Weights of a small mixture-of-experts language model, trained from scratch on English Wikipedia: a shared expert of 128 neurons.
Below are experts of layer 4 (counted from 0) of a mixture-of-experts language model. Rows are named gate (a neuron's input weights, with its number), up (a neuron's input weights, with its number), down (a neuron's output weights, with its number) and show model dimensions 0-255. Each number is 500 + 40 x the weight over its row's rms, rounded and kept within 0 to 999. Numbers have three digits each.
Before each expert's rows: "gets" lists some tokens that make up at least twice as much of what it gets as of all text; "mostly gets" lists some tokens that are sent to it at least half of the time. This comes from a sample of Wikipedia text that the model never trained on. Tokens count by the router's weight.

# expert 24
gets: "\n", " |\n", "-", "\n\n", ")\n", " =\n\n"
mostly gets: ")\n", "\n", "\n\n", " =\n\n", ")\n\n", ";\n"
gate3:468528498601515527489459466486599465488490476518455468540533434492504521507533591434529516514456559504464429505518586514500523450497425503420569428528479475493457512520456508493546533562509520517435467553476508487448503535505414536510494526484464537475525489486563508447502494471491525492459481573570424460502495474490485374510465525495479501525529537495546504439531524564498487521488540519514538504505550550466467447501475499556527472494493587475568501498499610475540461518474458489502575493499492473599507502505584506484579505510518592566455566551495481441544487487484492514455524530487484506562501517478490495430529573489500479481526499534442438430536555516495476438476469526492484451524432467452507501543524513511495479481535425463421485492540465474426437552421527
up3:504601495557412570479439479506537462434473469473457465494458519552533578552457471496489473500531504493466477479545555489468533433431488428453455466511536481538470559463494488508567519551482541514478491507474581461499485566489488517455491473365482522513504498511428488497589558483545479506501467536492509502462569499490471475495478553517458486536533513565511493503550517532520467505500541573484547440466462548449503523537476508468626426514478596494540483543515558454473534559472503573456535489533399451486534478550519479509556532495517563463427493504474482466488517530544437516414473521527451479590500524519487498494510624505522519517461478512529453521426508495535482451528512505492520492531514467492471457518527517564498445454509497437497458470501488512474521430421537
down3:537512500490490459501436539494547522557405445530489474471442517542542480516455491517480440535405475530595518484471512489534469534519498503449492491511529523548437515525502536565476513438466440554517510519542480535475494550424473496471481435578429526535504524471552462480500505462439475509544476518548507469470532526482564488533542500546565544463537577423503536566459509495481496484485546546426394457502515459434555486511518464426525408563518553547527493474452495523543433504463459467461493577543442539555484506509485570458518437520503470525493453560462516470572505491423468558515498465499540510548449497548447470534482511516537504561499457530502467532449493510480526531542541525583447534545499516555496569502474466480447468478522521599470472515481435458463448436532474

# expert 28
gets: ",", ".", ".\n\n", " and", ".\n", "==\n"
mostly gets: ".\n\n", "\".", ").\n\n", "\".\n\n", ".\"\n\n", " ===\n"
gate5:602500549507477497500497470504451428479523551503531501521545460512556510499468474487490517527494490515527530456479553514544488468486560478548436465496476442507473508329474556521491519529552498510531490459544487420586447430485481582554517461489523522494483537520537472387532458552551553497454465528513487444525509489513495493458507409518476401494552526550517531548450505534461471531426491565450495517487512382516497531480459485506558451532464552487548487498486513456501453525495536564539542504535486476482443503465487465446524456459504511459547549456562485437544496515478440493427510502508482534510492487454512501514484452519493444454507443440467503566612498541437523545533563475528574552521477474479436541498512551480512503461520520460487428512565481525477483549492443
up5:550482596569395531514500448479485481482507498539511570558465505514489411529436427470542487582504496467490586451475496566511513473537527516526431511506538434487473512424548575470456490551529476516596555524525470489574529491487479453487510497466477550472488534529481459451485449587567454549436456508463494550539540472519491500461496427464523472552532524561446543494528503490464469505511450500471498491490498466476487500500485468473501501439477488532537500555545501429541515503504507526572546530590543557489418465462460503396556465503500464449507501413603536474517483442433465543443556479480512489482514529501525505477437465519505513505480481443565498553453503578497491482460511504517448493476539497524482541517534582451458529522468475496472499516565493546513434525532576
down5:416475481533507511495543512461447538568462536494513453443550529546528521440530484519488508516458535499562596527464458505496401488497482477525483453500571523494419486467491524484515512494559495519497466503467486507520514538525511506545486455458467530512508474559537448512485501538528539502511493441487501569476551508485597543457495544524509547498442406474523506523512519502449539491492547472499531475523429582470504546497535440473487528488447542500583555506443498458613515451452540559458511473417508532506471444455389532473464523431528477513548424518442572473494524495515491473487472451432524499422515499460525587491444465573533490479560531500566499459535499512541540517541501459512535532416565474652450486434489503540479478477469479541491540515522466525488470480470478

# expert 3
gets: "201", "200", "199", "202", "198", "197"
mostly gets: "199", "201", "202", "198", "197", "194"
gate2:536474476492485506516498448415472515496488407545425505440511446513519543539487498487561457459488467487508461507479492459473476466603449414505567502523532500593451501483516523498483555565521450490468509465514522336525469536519476545437504489440497504498535434427503523543508524445512453534520512483540481498509499495512450495503535480482472524547571505470513502504535523530478521522519504454492471485513475530562546431525432534487525484564509495529503533462515574547509508507535464503567505556497470459495540499495586400501485474549540523465545489431495526460441531522522450494501486453554480509567496485503492529459520495471495395476561562429536518468497409501490528552511445469490587455401492527442590519531567533526574511456481523535545517498558465494451507585536499
up2:488483501529498431549549451502480495481418516546484534406471506458553581497519510495548433481466549520501508488501518455551594541553455466519535520456577500464411516513499491507503495478491453458492515468489511432496450531525514482488463493434466484558458513491472478516473502431490553516493449441463411498515457501494446503522529527517476596507507444523512438493527550493515508397502541439448472516498469512481553459551471617485483473505467595504450508513577562544471561489547520490552488486454472487515514480482544477501519411504511467490527489511487482448470509471573502512551493508547498489499522528536568590451556520508491396583506523512559480510472523424494561488467451498503548428482510480508517564562481504527597490529555498531514554515602467433488518455568498
down2:540568456499492431504518538488517469545557413510477541497532441478479535534507491472480479540440434465473465525530505553541512476416455558479504534479486470488499468502486562488545522480491526514473555502509504536493585486456522490494547524621516551503498493412514513545424509470510487524493484588580437381517479503516498433561511474509574476439463516491476437466471501550542537506497510575516471440469480487504524459543455463550473453451533491510502482480477442495564442473556422504539455551455559540549536517534472457487516468595515558543528501533538472563540493481440580440490529472495545484478447440550438471548431481470477489529505469569468511459508552435408578465489551498497484502440471507533497489512540455467466513536490512498522544525512574487458470563487455

# expert 11
gets: " with", " by", " of", " that", " to", " for"
mostly gets: " including", " received", " led", " called", " built", " joined"
gate1:495432529481571396490566472572439556569488531506546492477464524483463488562458509475470494486431509529499469543530517485489521488463474511537548515471422483492477518523550541518551477432493512440456523393503505486464481562505535471525471445549460529499493440487551510563496479483430473426518436488474460542433411478503476560455494514445517510533469573546537516493514558471490587497501615496507576473519476560491522490466486499558411526565493475527489452531546525536478488539498523482495468612479549464477518483512508527483487488478460496472512450629547508534478541494513472506494530531497517489490467428444394495549493454472477520564474534561474446528471492495479482554571494474512556560512482528422506523560476480515430482480450500468480513436556508525522538428489509
up1:505508560495406559422506519459478399445509537540501431510515466445439528458468466536503481470511437502494591488522481477532479551577542513465464505522468527507493494482485528500508502545425536497552454505522508547409492474510499480435469506531518476558480422470531581518506551522499508527499485457496453539537575518546490481481404484483457554553475497514566509557456476487550472547531461492455468480464512437564504440517490470495486495511474556533518526562491512531573456511554525482477486415547480456468460487498482488516504496540525510499534488477473483583556395480549520533519581561427547500572486491501480587489503601540556566445515518435449544557559585541460528518480474502441493480508516500543511473509489480502564489519548496524495512541436583432501464475498444
down1:467489530561518497524551526547510454529498508518461528452466481449559498456462549528507485472520534471456445514452476564560470627551431549436544567488477499524474495502437524469461495522474508433419512507435439450478550530467521417481452487467475507566448516482577492482560515498492485537534513475503492436486538454559486528473517408602513477536504465444504480463543533552480494510521534517530520498466516491491485491524416484465494465529474446410537504556415523545417468470484542541516519475498434532571460544579484510487478551519436487489476484457601409518520522480464513558483519482494544496482516499518519546541444412489488534512473560462539456454490511436484577535516523487508491441529564491534475553504531521489485546473521463502500541535567559402498474560471504

# expert 8
gets: "==", " |\n\n", " |\n", "===", "s", ".\n\n"
mostly gets: "==", " |\n\n", "See", " points", " games", " results"
gate0:464505493473472491515504494533510490477513490402508448467503524534498501490514530494532431500489528497445563522490498498465452546433497532602512485486460487504555539505473511539548516537498509496473471449482526525537484525432486461443499473471472492482561518485518510509467478535545527463524423535428502504585369513457507485528497530544467511487455515536563505493499520520485449501525461483429516487542512473456453396607512554524525489458523457512528481496534503446505535501499565508498516602457501462477527516608503503563492531489507512515441480444504554612512493504485482496518521427494584488510463531541441431452436506520504567512528484527452497495501523507525426460487465479474539532433592501428464527507526488363502439584541476560548417543454502467534474521540597
up0:535449441482526540441560486501534474498484504428510569542446502496501511461542583500506406537541520431446559507535588472541495499508495515588442544474520517536497497496456496493486469472483537497534466494474488433502524490511508501464497453519487393573487483492503469510500469505491550481426493470502516472420496511468427493495470499523498441474554480537553544482498526494546499408533559487522485485488562444521430441568520563525495483525544496503527484554506520535518484519514500580509557417484486459478528540518483493481464519401570465543480533487436475482475517577434506479516527486520496483503474503410506466478499482534508421474563495499474502498514591557517449470494508511517500507535579566515524463403536498530540480536522521676510415451392521489487482516474522
down0:492500539532494528485509504554475503424468419508533428536504540501503521519485533525511451508533540486474487486492465567464509448493486457486508540587547563501521456531469554468521466593458557502543521467437389531458506509511530480454493480515498486503490519503470486457512515462515529583466522540572439547547518465560419475526476487464567563566600487552492542449506501512486493455463465433531483417467528554442482516481518476516542509550479484524456443496488426480552515580534500539533466530471465476451453480456494513463476514420502502432484529456462566541501486483470495526467555545536513564530496460482534457443495530497407527509573558550483558439464495611573468480530495459510529550554495469528527455555528516494430456502489493526521427480561443464416474544513550

# expert 18
gets: " was", " to", " is", " he", " were", " be"
mostly gets: " had", " has", " who", " have", " it", " they"
gate1:529460457464462494612493477501471491449485455544502512485509525453472463503468491505494541542507490570532549484519507527572541505499498478557532489524509478431499544477424551539499458537532470497530471581471490500458498515573529533550437490483478526485519535442574499519580451545517405418497525465486560407420470467481494478462437427473499493481527519449541569541537528489464496500455500518495548493491567542569503501458544487496525518475504514527463517553492514448454490549442471465547452502461539489518536500492478538506423516465427484508467516530470513583562485601454495493449511526492530430477495499497435513536443524654506428517491479511547527490552531589490492492529535538446494542442582528483463494534563475535504465414502438449522502451495471520588532497527510
up1:481468448446501450529499487503473516566490474574570535502540475453474497527500499566542540483513478521483553495492511557525534483519484458513499443542457493449506437471474544544424399498477555518501482544455458481474513503561514451547424483540526473499509385520484500497571468555452421508496560482457516519504539457509512434523523431525589513529528561433511548561520492505561528517490493438460522550484462501455535441409459469448503531465518500474500510557488512540498506470486539486535472507508522485499545471464498535482479526449480488500473500501471402552592494582474463505500580544499567461538542483453478500501503473537454430551509524544497548533531493655490483514518549540494495525606497476496472513509504436549457509431489507426485476483454475483617550504492557
down1:495509510553509567491523559484509519500455603480468488471510491513537484488476463563471444565483490522437520506531518490447537506498517432549484473479527554459472500526549441563492532535569408453561467459448502545505509519465536472528440496450513429491431544553460544510473525466495506523483509540437460477413535472487546506511420523503469495398489557443459528537541496523435532522517548568551484478423493477388485441459512534514486489561497506549468495529490480518525504453482556504432495546503538510548485507530471452495473539520412484508385457556427497532475455527527473503560405466448500514459461442449515521516518625454567531468528535455513513511545495492530485462550523508540528519463517526560505488515554590504508548517414504503506469501506452445546462508514533